{"n_layer": 10, "n_experts": 128, "router_logit_norm": 1.0, "n_kv_head": 6, "lr_head": 0.00826}
Below are experts of layer 5 (counted from 0) of a mixture-of-experts language model. Rows are named router (the router's row for the expert), up (a neuron's input weights, with its number), down (a neuron's output weights, with its number) and show model dimensions 0-191. Each number is 128 + 32 x the weight over its row's rms, rounded and kept within 0 to 255. Numbers have three digits each.
After each expert's rows: a language model's description of what the expert responds to. This comes from a sample of Wikipedia text that the model never trained on.

# expert 49
router:169162111088135113089097094100161120112159119136144070181130123132135095081143158125116088165153123125136151098151208104137124128119194093104080194128113117100130160191083117102146149128127135099114125142126173136083142146141173071147198140142089152143120156130178072198184126139170138164131098098098144171129131078125187137102117129089121105088085154159127085127112092111118136057085185175129131140095098130126140112118082133174107103155192104147152115061180167150138099164189147161171110174132157146114091110117051133096158092154161135144141182077136115097106133064143070092
up0:099088145179127183130177157153168135106101164126116177172061136110128111135135122075155068167144140081152056103081109108180111147139079095130173165119153057117097107036109103116128112111157123159089128069145098121128147115128080146079126147155183023132123131155117135110089115110115170159126095084127155141128189121076073126141102145149098144122172083145106141177145148121129096125173103100094125128170167153153143106124169151103127096100119178121131117150145143112169055105085095133105151136106110158174147142117175150203069114071110137184177115129111095151145138180111138151
down0:124138203140113154096217138132110149101110166087117138133107149144089128156140120087131108140144136074116093154101089100148113096185095166127158109175155043134191098038121162119083113112129118220101149112136145082133140116088128158073062127092152120111096120087116106126110097115125157109158176125121167117088182123110107137129106114163162145184143110135110158182074165086086133151156108111074164143193185081202071106099121157126129138107115121084116154168124148147160127157084121107082132088114123058156171138184155128141119120137113167169116149167077100142177126127140134165
up1:156124168149133116129099112096143130114123195130108112154147100134175150142144127191105172086118217172198105118086177118141085140134140098106150096161129158146099171130082134107147116129140141232174122161080208167120117069121092102154096144146129106064067177078138153117123146080163096123178102118141129150157086122127098186131158151135237092156156125152140204154146134156107125116138085142077118109157130110156104191096115145131084103042127125146091138129120143133109097130123111157139121105060160092110124130129100115154159130111071156110159157142061121094134102129113115141
down1:156194088145065142137123141138128157101188115084097122121118066120052145104100078076108117104121062121035148125155123152079122108144190149140120148111142142160092104168096117143118177102135165159112124111112205164124172116192129138136136165190189160153100213161136112104179153117113140113141137142146117137140092151128158148125112138103169102116085108063127126127148161149120102145158110128141143122119071135115147093158115102123134081159204150120113087119120172105076110146065201115132110161140170130115153123137072107144162097175109109100170149066092194103149145056142130129
What it handles: Verbs in prose sentences. Past-tense verbs, participles and endings in narrative prose, such as played, found, held, including, and pieces like expl-ore, trans-mitted.

# expert 6
router:084140148060083128090142106136166121148140111084135142153187190112119168121119137181130123136104082161028148151176114095165152158078168116165156128152117149127120132144088132147165108183109128126135140158149053140181102148079146151150129111120100124152163167119146094151143092149079156109125141117126116127050182098090095088159131077141046093114130083178099187114136070077172095138067141115117168211137106113165113160128134147106132108102113107087124126174149132151135080130147137126101123163207139104086177074121179067131137139091118167137160101124162144175098133129089137120
up0:126151107151179141104106156110125146095169136165162092140133090127132123169161152169094097155166182150111140077049137151077143129129132084194080081123134096086084084166144130078139121117134082147101108113136155166095096066079059112095055137122148149194186127108108152171069158119146099209119105090099135167167176119172114133163118120113126053173098202153151118148132150160088211119124147130133146159105131052121157106176205143164111105110142161139099101137128132115149114134132111108118106116161150124105073134139084105089100111132179125097136150104140107144134141135158072124
down0:145144206163186143158149109093095103133169165099142114132067135134103078187150101070156056153117160133143089127102052153123175132213143119117191111097181120115115169120169115079131129065108119120097119098107120105122089140109132070059113129105143158136070134089092084122114192184145095134124137095136114168158160095130177189099122134163110111144134164119075111162146115142089153110179126193127144125124129119187136085093087079141074131133155154122139149079086170121122138140123229100132136182106140101109098126133088140140138119136181134112084184141114149132141129137140171116
up1:147112118124140108111111121081123115170112106139163099138134122197161163167127102174128146118143072116143081126073165145109111150115164097051052125102139177159164091153188117141059161134172094097160091171191138083083105104186170115148126130139142159157073093064146210166139169098143092084146088089102152118078138136069118109137132101145120062172162126143078082114132162148095104111124121110141103148166116145166202114130099122106126154170144156144079105100051138145096173099132124144123156099100123128110167136120128115060128097156122076143119158094176105167113140138197109137
down1:153143206093208025086120139122154118106162080165143151115132181162161124101064077115157096078092097105099148109184096153137113120119125135100206104151153187136092115120160077115108097141155087158134111163139144063132163119106097128191077195158108134138126086075136127120151165125089135139150104137138126073131106082153217130156132146108105117154141161091072147115124155136193102120128140146162154156111098152131094140114189106080155174090106128127156136081143099136117146125170127118105141138077129131119108158142072139142138156142138163077128086150080140145122137172073058161
What it handles: Apostrophes and word-middle pieces. Possessive or contraction apostrophes (band's, He's) plus mid-word pieces like ear, ong, ough and the prepositions under and over.

# expert 60
router:113131170131114112130137080099170171188079168135184173104111170071097149119151093124142066149176125160087125121122110148166158071138110101108095130130167088090161086100084121146160130110112131182085140131121088129164135174090179139166067089168117122146176076123133134101089130156147147076170160102149142132168108144140099123142141162120114171035119123134165138105117100150145135126143163119143120165060155130108137154048198108128100148192130094105116150149111086153118107222115161124071124153104111098086104145170158119150057125126120178074149134186118105138132076177127132177
up0:083098129113105096139203156072164146100144166072101145178147165154142148105175141137145136083102181096165082074142128115104137162124078141095131158218110107134123145094141196134094124088131164163120113142141121156118132162120077154177107083121076094137167072124157091112102153123149160096196104113123163136130135107095152140108056132137102124109082144146162152133161127113159100120124124150110115111165149079106169127103158160185094128125088126116128060118162176134186057178142082066107131105138122062127133144109158152183145170114159186112059107131055115090106111146136128069
down0:141074150087163090127159108142081192125068097084143194111134190140199146162110166124111123090142175161121060143193168155149111112152075152154142129131133075167172098131126142172125125064155082125145096145130134107159040113119102109104092104107117112089078087199140116120127158109078145112148168182128169103132141068155158148129124060127096166092144126107124154102104074090133189192123107119141103122124161147076091128155167082142173168076150110133178121147138120107176160110160138133105119187108101135147158144121115166125085091103106124126147123143130080080127081161178112138
up1:103120072126091098151110120124141066123127155180096070093099146105174120079167137075180124204107210103127175150162133060116166127126123096163150117150122068133121132165178107151082138203162149187137144106105167134143127115135133136123182168154115107135147149134179094111116178183120105179142089103137102159128095135164152153106093174125149114124104126155079112148111083088125113143067106096113120092142148054172092151071118084147121122109159185107168111116139097110137068155106088118159193125100145075144119114138150141101111206123154181154137101157078146138170169105182122145
down1:117135167078120117142105158055178148122152161127135100110144133123103073174154175163116091146082110147157079152125154119165124152105194118154114132139149144120127119129134102176137046102138178157132122110146148176113123137083128128086108131106111092118109173172102139145145081047167121147110110091111122104134124052071108102146056126132092064118123135111153164103097139150083147146201115102103136134101140077124177091195122170185112173167151131111113098165093085195128151065158143108123186127132142146104088189121153164134170156150130079151190071179054132128115115167133108129
What it handles: Title and name starts. First word of titles and proper names in lists and tables, e.g. Dead Men, Best, John, Star, The Plain Dealer.

# expert 45
router:114123068132130148095121098153073117147133116131104082147119116103165143085146169100156119186172134132123170127173152129216103103128171107169097160125092153129096118175120114133150128155121122110128114163124139178081163158174183162123152153091101173178129121138180047168100139161164138131086071104113075144118155095113158158166167116127100126068108120132092045173106124146105058142087161126123109190077092128127124188124092161130097156160160137147173086072171134156140078121152120177185098141086160171121082105130087133055149114145143137119147090082145112117077086083134127101
up0:153169091084141139131132165143160103075160112164103132132195072145175130169112103146108105124087112042152114144098155177126087147110073137112150093198170108126107130189108067096141140170143107143134139162166189074143138127167132124134227089121156145217087103105173121143070164095127095150137159143130130084135137110111119108136124132106148161132117141155155123110135112103130131146134132135130095122167112183136007135084089137110172147072153149065128113106096105092129175149157123116124139159128139088176181107037114101158112086080150146096117163139108126099088142145135110120
down0:138144152125069089110145154108127142150150165153126164130120144153119146127079157181114113140135124152180142151160111060096125120104107137136104186105141125070077159108182136157093153078135090133219120088144112158091091131154182098138183145185125142129152083154117124112156108170061112119092147072102116131089085133095180151173105155120143105034116083084102149088155096151133145184153090128127103099090163175119157157155095066065067134117140181168141125081079131095142142146143208128162142137123115170065124140101116135180168096123092117103152134158090098104128153144114063112
up1:106184098151119112169174139140217138146120128110093133107142088146155169130194161166118197118131132125124118113119137140137090115118150190183145082163073090073152019137185106092134157129152098110156080094188116156138142146143097137152059099116172141101118147125134139121098114117133067131167161218113118094179057113146086177138118098090113125128146117149117191138119171109101163191149123160025185140130133143140121141110137117115160174173098113171194131172123170148152114135113123122117100112142123106150105119117142142146123200135083128153109150095138094133112091118108100158
down1:196182080163082120114073169148156158076088087144142146102105104115154173142130164145165114145180173174084133140180175096133200184105121110139150070124101167144088127155121128165127108185158111177118091163131163120135151151120177111141177130105099169115184179122120101150152174165133146115115177158114174148156141072154111088151135174130090121141130115117164124149059075102102131119143118119124086148087100166082125164145140134149135108087156101135133115102141124122109114083073106099127114141136114114066140160060036104121043106115137110079094110158200125131138108120158176079
What it handles: Past participles after be. Past participles and particles after was, is, been, being, such as known, released, defeated, called up, decided.

# expert 43
router:121147137084127139157092126145126127147183134169155098087123085156078157172075123069154105091111157097141152141081106143120125126119149083142143139074186112118060138145064101121121125111116104144086146121124081138134144127153092163096090146096095064146114174132142155147151166099106182164112110162129109090085148120133170180207053136150063193143151128167094123136170117172127121100140174111151127146105089149154103126121151101167144188106095108125105124155129149172082195122123089200120158121125193163188148153119101080188069092188136102148172169099156138136121184118113083110
up0:203089120127125129140138105112105082196113112128131164116122133130161131106155091100098099109167073087109130124128100164161114155174114173137134095136110125131183103161113155211121068126080090141115115099180129122094117089081176072119148050136087156153187184130158122085090162106170093135116065181104067095121140095157105106136112152130152117126123153171116150201175145187153122109121149092140175124139087189065128130138163146143095096180137140142127131144132117131145109138094085116110075084215137134076127058130118122141169151142128054160109154121079157133087166117124093112
down0:097040149150130123091153130122144091082084129091122078120108089162150102122126141128094104100149100162117177129106147071120108147126105077171201162067156131177099087090111127117172179103105121114176121156129120129166102121146138102130171134128168106127124148125093156073091103139127112135069121128148119128178128175184103130111062123104190129110137104111158104116104105095091168086115158180176151163084144099166158149144167158132118130120109130156027160152163158153163168098145116124122085080113086094156157147140147116086204132153221173143100130107108130143180114125225119102
up1:068146182154130124110124133106137134126077148070119110139213175164144117135178158143158121141070124193168103122131162123145099145163153148127085171095119181111130169126116139122114170083113085181190105187154135104111118159123110093105163157128091101118119162174122112096216113116058085142100148124181095146139150144099147134105130124138146134239114113134140109170079130099084097188163123086050146129128118124149126124127111100110157122170157141125178103139172166123077157149178118100098145117122134095129134133136090135194099153111137154129074159113107147143077096092043064108
down1:089162154106159111091126104118081145135131069084105133105132182191079151125138155114147115126133085116129055090106090160191128079089132138148127137105142161157112140236173104115147071189145130147095138149110146166088138043131150172063104130109113134091123138183113161076133136117134155140162170156135158115092131085077106116142156157167108142149081145132115117114123165183195080094098109136106140181106067124183117063139146128116180180139095148082149122102077133155119102100160151086152115107130098128152164137170175128136066130134102155082165122081088082110166159145139131156
What it handles: First digit of numbers. First digit of a number in prose or species lists, especially years after an author name, like Warren, 1897, c. 1775, (1592.

# expert 20
router:130122183143112143125166115172132132084095106116064107125174138179124120086102095155117082112149122114217131119127069146115114136115025143158113079064158110113093133141192120126099074101063133118146133142139108072134130150130094163155169147149099096111099128131118129178149165094136140124089165120142140152162113111144158168137182113168154170201135084095153117130186141059191127171143090120191099076181125150118112175116098102108151099087111090156106079148143061137109098153157074194099137128117127136132176128090126132130173151120130186165096127147101132104069100096115177108
up0:115092102097181175124167146133122144118156085104115121104151127135146205120083116109074139139078127147111073075102135100105229111123081133163160132212138172102139126111150141121104179157133138109086198097134149093144132193133152135156132140121116171048131142122152121129127092099132124120087136125118123129124095119083168146153100113110171126084146124139126051093112158133106197122102147141132079166166173091190101155141153115163123128147097112152081124134102111115155146138182122091147115077106170095197189054068156109131087135184177086086136108079133166165106120162167125092
down0:117103137166155097126152177116146114148141140188143176080107060173130184083134118092065117131131156062130123115095099119140146077112115160079108124041178129160156163063076113116126098126112135107128133121129125156151117088112130060142119176151131088101158109119103115143122110153142123126142135113102157113161166114134135099122164161093038147166104124110148139156070135097150115147134131089196164163073133102122127208187132142117077117157179187141147085127122128121143134178123164175149156118115113123183130190122081099109171114103133141157164122160096068140072076197142207138
up1:121117093108068125204132147101134196183142104185127132207074128184095147121122088097085143142145070127122103155098108161175176148123128099112168125115074166125205114142143134135119159173198155096108104120169112144061133119127155136138131096130068107147130180140122174101161090128119159136131062133107170097172096136118161117143116159151145131101153136157075126131158181098142129123092131143114122167149155109049082109104094164207126110085180098158129169156151127105156082077144077093128110130121086138163146092080095159167079141111204130111150105090145103117143132076113104123
down1:135042126083147123072087159195125085100069128094118115124179153160157161111125104108129153095140135115164114143141119061111180144122170112114187155144111079119150125099109152076171184086140099151155163150035072091092182123160116138098080094170094124135128121109129094102127144127142138209185113123163146139112137141087143153147180134093131174103128171085200123178133114166132130112085148114131182123116171118108167198121097122089155091141129109166143136071152228124179117123110143131084136087118179112161116150120120064107075130131100161085122135146145108131109152133138123135
What it handles: Coordinates and abbreviation periods. Decimal points in geographic coordinates, periods after abbreviations and list numbers, and odd letter pieces in names, such as Theat-r-hythm, Eds., 42.4391.

# expert 39
router:125142097131156077139190165155097160153141145143162190132091149081120173114162135146121123112163171148171075126159089169124124139088148186114140092100051074141173126088140138094167129118108055114169097103109115120158155188172173100228144121120126133096163085149138044107067132120143136115142138119166116076161073103123084188100122101136067127146114114068107134121145122187116082162158132114091149156132093111117080120091135122141174124108092127077152140120110145155110113163089085129115109144067152149080155110177177162151121114124088160132134075080201109152119109122121134167
up0:207140076133117117121146131106122144090183074121070148146174090111137136168179081044111159097060188123094099149088083156067129119143167113174177103108116155136161100098154132130096097118110162100147148151115061130139106120125161061128160124088122133130161137201111114109132122086157118121160085138085152087128145129111141156165123088104136132121127180128147152114119165131093210179125137066205148063122120099126121184154153160131121139129118133150121156128153131160086089121088145131140210100161064112125128163038089169122077127142146109159141145102123122110141140105124156062
down0:090133166093139128164071151102152100160122074069150139098140129113247141129085109124143100155136115148117087090092129160154174100103147087173156134079159123171093143180115102130139110160171148110146151145074166157136174092130103123092094132118089099150107109137156135163116124100068181181151147116087162109187130132101165102147183115157202152128145084191105141057070113137102144209125122143144139140116170134110075147113122130169064095115124165134138126085125102110070083153197132152147138113125135124154138038123143136121131084148130162153141130142097072084086153143121157084
up1:109106165131110179149087080130185127166098111145150111135097150137170134109173153106153131156133143096155146176128156061134157091095100041127097145091096094153171101079070150123099093163153107137135117145127135086084128110125099059146118088152103160146106135104094151174106130196110128086119106141089150127116108196179145167143141081111154082118235143160121151099107180122071116111103131112118126123147073135122115075127119168150084147133142099176083116075195127111126095143116120185139091143093115164087184135131087143160163179196117101146162191076085147127142148100174116153
down1:135155112161148116125197169108142116131111145113165094080145118116138098070112184116112184177094077085113069115141150068111118128121146167146164147158136146132165189159108083106086122116121099146109125150089152097094073152169139129124123090169069175173174126037124107148100176135086126080135085118115119126078143114127162090137186119108123101189076100165104156137097069102158132052153149185164101142133135174166122157128113119155098150174232139139108147112108115114129120157110159150119078105125141102082109166083129129163153141158091105169117118113112116194058136173166137146
What it handles: Title and unit words. Words in headings, titles and units such as Rankings, Film, World, kilometre, Gold, slash separators and Japanese-text bytes.

# expert 0
router:087108205153108154153146147120100156062110112126203108177193100119090124154105124166144094068107165168144137138153119158075096135157138121146116085111130156129154097135146130148100156113121122109093113117103139126129164126169109120131131119128170131123098171136080127109115154136099117192153104047119130092157132083173163168125122206157167082154085157131160139150124146156137185143160166133159154076144119101098108184164128059129116122072115075140097066176107155170128140097115115128113162156119091110102145190187072159084075139137172132131119199119107168142019099117105147091
up0:146149076077121096156085119118178134141168133127105125061075083107126121076183057110138185108176158146137079115120144164166127091149119171101156147157127138100104128135086074126184161128163077130175173189205163154077197145078101147179136089122099076156086134103176115066077153142145163068115124144166161131129084119142118099134127111090100114087146139090149169138122076159080123163098095162100090127134137126106126094155203188076154137098117157145157124155126154103122126188151162144130097151116134130149136115147124105163152129079078187118086144153116122129181109137109162134
down0:163179131090117089127116149114136087139179109146124161074067121124150119135144127150127092191177111137142075118153136116112115116163116123146106128072147105198085107169074063176113128177164112076137121204134112199171113138151109140139128167140097141147128136141226176124142102069116206097126114109148172148102044168126148110091106108140132109137145132071170122108133078191125161124145088126115159136107147124110110096103116084106141123128174168142111076147166098121077126179088125116144190125109116103163150093160199103120122169127107103092108140154190143097150072108068146096
up1:098113062107153080129133136128077138139173122116177117177087139082149131109122097171104153162141076120100128154104129127132151080143136159114092150200156121210075210132109077087123191089149172120122138100106176095104117171052129168070126135167135067162162110125156115152055095114160188087124100105124161166090167127193127110135124144093102126076203094112143108168131106107163164129046122166116154096110084134125129094139149117133192130135116166182166085161129123044167102151110141117156143102099158124114147111130130106141142122159137145142127138141073115102147124109170097148
down1:208125033131105054150138086132182101114123122167164151123076144100181095153100090091110164151131149091146131147139167120156126104067133156150083136142145073146053118104042151113152108176149187180118133132122176121131117112159157154098106168109076091089084159167184140172168096142072103091191187166185153201093108153111167140157164138132121171059098119133105121150107093131117094131103081129096149156105135107110113089130094108113099099154198177133121138154166095129108082159138161145105136118085146111161153122133134135165126111111101148154134135123151172079123117113143111141
What it handles: Word-initial letter pieces. Single letters or short pieces beginning a split word, often capitalized names, e.g. Grey-f-riars, Fair-f-ax, B-iofuel, P-inus, Gr-avity.

# expert 59
router:093132123134115173070074121116154091120097106127116095079157145069117107127092146121070135086173146084127086154167134181142170070158184128123139084203165139149123164129144094172163150081131176121118144143126128139136086176211125141071117096148097162065161139151122145151113074148170144103101148136116154120144129120127175117090150100122150146128144149125078133128110102113149089055079156158158150161094187113158109068167071168160097131171142137106105079088145092103152120122092165123103158107147118162186087162147098195151119094118170097065125153133101095131102101076185089175
up1:147177136148130097112134076166137135129203092145176111128116123118178174106165118171098183131104160144139078113079127111120100144112130172183138141093090141098085099118108111134135108161214197184158149170138160091154165118168090104193136181147062100128122109096148098118138101139125129154056076136155135119166082161218143183104159126045117098113098123086147106134104138074166121134107165127141134129150147120119159177176124155107087144104118125119062166155186142133177158058136105108110083091146110154156126126068088104141123118140157113088118120118131163128167060126103100111
down1:146131101110077144167086162120131165172128133208186204148121135149173159103188107125181163151119169107123073166094144129134133134128108148109139153139137133092141111083139076104151139114111110124142125100151091148111136060101074153093101087135094102201054119148100117117112155136091144169138104155113098176179124125110126195128133083207113096142155074162107123130108148134102086093170186110115161117128143160176188138096110100110123144151118154148093087129079155111153103138081152158102126081145145188128090153045129062131136190163116155115090173111101175110109182129072117142
up2:154136116093128198126107161131059139115167162174161124099107115161112139146133114207131106148145139177103140118145124103109084091175142119136138150134133168071102059138093105139137120077177128109121091101131148142132102102127120102140107126142088141128163088126140126124187184064073155143105152200132154113106089134079161074125031084105156124106111146106127129051105143139137183083136144109105119177108124153101102153113134087122180157175089130121179158184104098109094178128139152120144148101128136045181138150115114136043191182110130126154152183107119107106137176078079159142
down2:123115123200189099154143118101180113104128173168093089132160167114143111121141067141138144164141057132137109150134160125137131115141134083113158126122209147113136093113135084102103119131129103129134145092089140085138072139117179114092089121110112151074086112171081132160143078147107151091116170124147152103161145151111061116148133143059114166119167172133152179128129098143107042061172111110086162159173116151120133181122096148145133129147136112066136113119177161117166071123099178193106158056134124080114131203188140136171092132117135164150194113119091126136095138153061123069
What it handles: Infinitive to and modals. Infinitive to, modals would, could, can, and possessive or object pronouns like its, him before a verb or noun phrase.

# expert 32
router:110145146110129149160139137095124086112197131183079108136123100145106150150146102109164135113080208188164076136085109135126116149118120127182153138112124156132127174122092166091065102163155152117138167198070139152126120120177066124123138153111130087109129102119158063092202101163058123178135124087107129134143117119195118166169075111064156138178150129119122084087079127083126113102148121105102097119109117128123118111127060149132125121070094133095120121076111135108097087108109028131148186182146113155161173166149154170146120114180106190099133112147188146110166141140093154116
up0:093155095162039112127163108124129120100106049140141110119103106137160063114172166130115090121119172106071105112126097171170138142153083084073097149146094133109126081070130124153151132119107101154084098145139138165132149138107176117169155125058149129139147170202139177162084116121108075117127040154128114146109149120086128123130124178178127102112083104147130138087063173193132144153158110115102146115134128117163079093155130080153102180140102133111064124157103111153113159144171200094158107196111177146100151157104101191138182127146148126142123117046121143143111137121184108088
down0:133109165130155165087149091148068141168092153156123177112105094146163129149213113106096125159129143157107111133123150092157105136205099098182110090091167119115158134141083116096190176162102112176156114095060139173105099144093166147147126125185121136095151182136100097121053087102084163128157104065102160107139118075129137171156119072127154123124201110115106143126114040152110092165107093139112085098144141186178070068115111107135169123090121116114139095156105170157127117125115106131110146131120071162144064147170109095147162108140113148118161134167123178122098149123052153176
up1:073122116099054094131181189072128122115135134122121147160182186129120156082154167104135079080135091116119095116141130205135178092111139181100052153139109151126135110140151137131139140104134110109114106102152058117127100145210141132127092161148138142144106144094149152157083185185133115100182140097122142168110161144118121178166139126185161116092072082139084101088126155146113103088188122136127172100205115166089164141098100184097148127146143119106109144135126114088155148091099151117119137119130175017067138093134104113125142138133162147113063181176091105135182127109148117117
down1:169154167156086109131094118104084147147126108096108163149118165111166057138082144128100133085178118119060074143162171169158123127162126160089134143138175086160096109129162152109127093108098171139138130088137147099096081162141134098139202105048106137192086102152198165182114111080136122105140141122148104155126098111113102097130085076138138101133118132190091141162162178155161079112178125083129140106142120191123117124133116173133115127168171121079184157097158183092132106159128143057108048154124114127072162126140068146142107133132143073115140155079141109140129215100116108157
What it handles: Year digits. Digits in years and date ranges, especially the third and fourth digits after 19 or 20, as in 1975–1977 and 2016.

# expert 11
router:161113073122161142113072088062079099141094106167131110125115101100111115209148184162129133133095143132132172055146167152136168117136202145096101098130105147071151123139087151140161142140087083117141151105126186147123081085172098165150093130122095190137109170146115149175184141112102123182163105100129136157080129112080148127102073141125185109135174149107102138135055100131102137092089109149195072116111103093112095077068155137078166151129160131148091123085129116145104133058134173161152084119153167085133069164090103149116115137176158109160096152173141099152124111149176148122
up0:190156188122048115095119106108188180130162146140107175157094158099149124101133110080108173109123108143029103157102047139130127125135148122164106187152134155130139086086091139119135142104133152088133178156078128112141157098069113096112112120138125085070194098085144150067095116083170158135188097125134163128118113101126126176099190094079124117091140094136143143146138119119126136190133143138118099142184117104118157127153171056132153129137110152095173119112177093074136093105074119143132107209141180149173091071131140092155084161138114125149150146142078159100143158171148105123
down0:151149151135105104096161190167156143102167119102141144126144125154150116157138150122160133162120088119106177138089127127101142105088169131167152127079126108133141138149137106137091124117144115106174124166127125171052128146115174142150086113078143138106152138058088103106168202137172142149133098138118175098115089143107126131112109117082109127045056080126141150108097099111222082146184162173124141097107116125111187110151127129131096110155069154121111136096127074101181149146164077048131067100135160201089106144163065149150109156163140196149156124087157172119045136127180094112
up1:146078146116124134111151136120198091180179168187100137094166142103123116144136114061129144116128098194137124150199132121095098072119128160163074150106152165124143087136105163243121174158162089130151095148134114109175128129119132074157143136081121154109117166065113149112131089118162146149105110141071116112105070160138125096121170083090136121136167147135075105098146112074135103134107165135080133173129122083143131126075148115117147104145155153142197117114149160098202142113123115106111132183139166133156146156081097153092139183121138069185128152058110157077169197173155158143
down1:116128143082089161124196197116124094197174105055107095140103116135143129128150118173128201129179162111149120129159096099142130098116113165156075153138126145095090146109132074139117090110135087129193095175064095116155115118119151169141115111114137138107151158127151145053118138091144130119087187097152118080159124164151172095122148115112131126094095089183094126095177104139090122105084131084168111117092116170156175125123049126091086128175128151179103139101127135159110127150111161049111107144199124090083154152096042165155152181150106112128156142082192147167113155171141138127
What it handles: Copulas and adverbs. Forms of be (is, was, are, been) and sentence adverbs or connectives like also, not, both, even, soon.

# expert 1
router:087149137097108084119119116123153109086139177070085114103182150104105125194141107119093089113100191090146086136117097151111124098133126126200114116178103191102093136165121176101066109141159118133135152144109109158135138130173100131137077191062111097178090168138087135146132170147152129197175122103117087100115176122186187164109100139080146185164101114114132102143107153118175148107142145145193067095130113102137163147153098178143103137082087088126155117143191166096090164126125059140115153085136123090163136131134077127140159114120191180096121161118152149133079077157143104070
up0:137086116118081111187116111106070120159128139122117143109076144127085089117139149137167152175209121146020144149133132149162173137124141034131169142149133073136115162126139179106162131093133108104087154119140099095125106116144160141151145200113212157192077127057160094125108204097134146102140082136164132210116112165150110166122123124113148145112091117136135077144151077149123174111138176069065114109194101117129153177098068123094142111092128110142148109142120096126119150109143108181134140182123120086154116136105110119160129165105121088138149119107159203099140073142109131113
down0:133138102095142117050207081129153082093103126190110059095133145148134157135080135155087138148158094112124139144131147123174175115094183163161081170128111192144081098086137069166091123068139121162145156162116064145168137114138154148103171146089135063116169123167164118120186145148112126116103129174157128146099161187067181145149113107148118125139151110151141063066148140114150117161139121106081093129131117141162117127156140129131096119081091090138126174133178094070124145145132095174136103090138129173099159146130090082119055155170184131189133086149114125117096105186168086105
up1:126143104132102125148117071088186127145155149141121148116112168128108136120076115136133129113119159131117138114121171170169155164107120150157163168107108115110154152155182193119093132104181194132132100154192104092128070159126161123141126073082095136138062145112121088184071140114136117133139129142184111144086124133090114105118061150096157146098058083157131082141107125134082130156125096129162055077131153196120098079114082140137152106138140119159076077138149179027117058101181136112157104065088191092099154132098115108113147166094129115145156070152159133141102119171102074155
down1:068126113155082119135152104113101114129158128151148124086148107168188110110077122114117091121185118086151146141131113129080089161124107152144169093128154162170116097160102099149113160108165125145092139203104093125133114180170144139079131139094150097124184151087159080119151163172141143095081137172136098095148112110103130121124050093220174083127121129125153098104163131147110113155145137106084106113139120203129108094117220201190127091092098178100115191143137072120124167090129160110058115136121128179138116093167107141092139131120193087160143127116173097139141220116149105116
What it handles: Leading digit of years. First digits of years and numbers after a space, parenthesis or dash, like (2009 or 1996, plus word-internal 'n' and pronouns I, We, You.

# expert 40
router:139156153124125116148149133140129151207077164143150122178102189127100174076144159119164194116171129093181092071154081083169183098132102120112101138127077095112150155089170061144112151107147142091104117121133100182115104168063152121129053122121131150061095099135174141084133164111111158053125114080139157128116111147118097075073098146168118163091152108164148141120139131139169166150137065138109143176126185173133157086149127133139099105128170121101132172122137210129185162102086100137091109162090142093121152069181186133116166157148133148114154149116128129137094086087090105121
up0:143121077079082110092094173129105210153118147101083143136137130121138157162126117135112161165114186128129107123181097070096150140136093123155112207141129174070121155103167128107114116132145156146090144142132118113116121146116159121140132097203089080104100070168120179165186131134125085155161116134123142177128155162123156148114092154158080162157127077205149083107065150110131095124135154178036096117142123184102158090127118087138166094117128144159112132186208135151128112140136037102133123095123101102125096116076109137186090122200137143084152166108109146131179154086121126156
down0:062094104091104147103162171127131135169145124185141163127142183228035057142124141221113132168116103139092078082084089137096113131093136099157137070162118153120144109117108114126108092106145097130118124089169104128118116149118113118157142083157114154137143150165147145146109080116128152137144084122128145106111182092090168145194150140108127072102119148168156191088122163190129102109093084122128129107095148086142099059119163155185167147124059160172077074138165125105134148154185096080149123109159147086167084151113108147123112119144144182178107130159183127094120114123149137125
up1:102132169162111158170158063082110145151100151111155151163174147115080111145090073116081129119132076108129222160104067136125105121157099150121114132133155133167102129116086084159127177133185162143128095100089137135098133175117115157128087135134151164116086179099081130177187113108081118167136079095136190157072129164145159152111135150127144138109104090138166170162103150150096192078149102173163116145148133084110148143124076190087154083139150110132083146120116094116082103107166092187119074131123094148135133179110150155172112122040147112141184153143080141092140097145190126075
down1:146109134059141180142179077097136156088122159149162197052152112134105146098108146110124098145141046096078139158053185111148072107131106147136120129099157089122137154112076131176152129153129161140191204165116153144107095178160151125159191160145124158157100088138119112156171150098096075142161176161102102125115103108165164076117121103149106174163100095109101098127126103118144127170112161133127157173190133077126127129130148128156109114188147111111107102074089093150080141126132130100102131111109195189093139044105125144136110148131077106150073181133175098102113086128145162136
What it handles: Domain nouns after adjectives. Common nouns naming a field or activity after a nationality or article, e.g. football club, cricket debut, production, resources.

# expert 10
router:068072166180132172178134121168141095088080096101103111136172135123094108112125166144114167139121137131131205121078114105127161141146129132105143109098173154038145136139186132130101116135093149106123095159124063160168102122190119113104168111145139070126138076140107115112152168089074125135130133141081164089172071125124122185123084139128120110213133085099108116172086187101132133154181151111150182112158064128163139192106174107108074139087078136150094175146148178123076175078131125126086096101086154106181120107117098103087108151125136088098105170126127130140095134148174148172
up1:155131105142115130114100151097140118161132124081109199147113135078077099110156107140154090131146078165140080163124163164141138171124153070161121142126113100130113119199097132209134087053153117159080153117160140081112116097088133209166113210120179145121150176095122097124159138091141145173112153098189133187101113100105071127162145106170123138145112129119149162166085149186168114085164100100128161091153168111144096133076089071101166125163121133157182126105110107137170148085151128122125112131083107113159103078187133137162139108123116167124106115218055158105168077117134140131
down1:142175142176095100134126098112116150154165062079069166173094132124162077086196104121165140174126103134136101110090108146142118088118116070122120215075059095143156085116119105150209137108117164114141183119180166111057166095104152140146099122075149163145196139115100159090130153144139139103106184080213139161099140081142077136118112086180095157110133100109090158118164085127159112108098163155103144101109126137141141087121139133174183134154121142124107100089171109140134127130092136140149124138098098199137146136157162188130129063140108130165119109190120112114162141098105143077
up2:129123160100111162143123092140070127184132123163129134187099138112133155126134138082170091218105114118140124148176142084113157127133153106103122173087064060177147146138106091112125126157157151129150108142077174131126147153122155097078116112105116147138102126118139245130074046153115130088144134113135175128071103123167124125141101071132180086048178133123108145100072069139121142127167166088120110159142166098125128068072136138174160060141119121106141133116143128088144052151146112121133123166106133167089154086116134125169167151116069168137166122096108119152179182162146142082
down2:132107085132210135123123145145112132134177121154126101204072160120169072065089145102164158148109130105156116121161153140194067097111142150160136146118116082191090096152080090097120104139169087118127202132101212118083154085089120146112107149113086156136103117188095171147087106144130168109160101127158150150061146113069127061146127096162128114124125124142142205073124127083139152062101145139137140218144097119120107132090090094134143133160168164088160109080118185175178120149082156104164137121124107155105127138148123173113147110081103170112169133102137136133147132113097097132
What it handles: Lowercase word-initial letters. Single lowercase letter or short piece opening a common noun after an article, e.g. siding, sandy, stilts, canyons.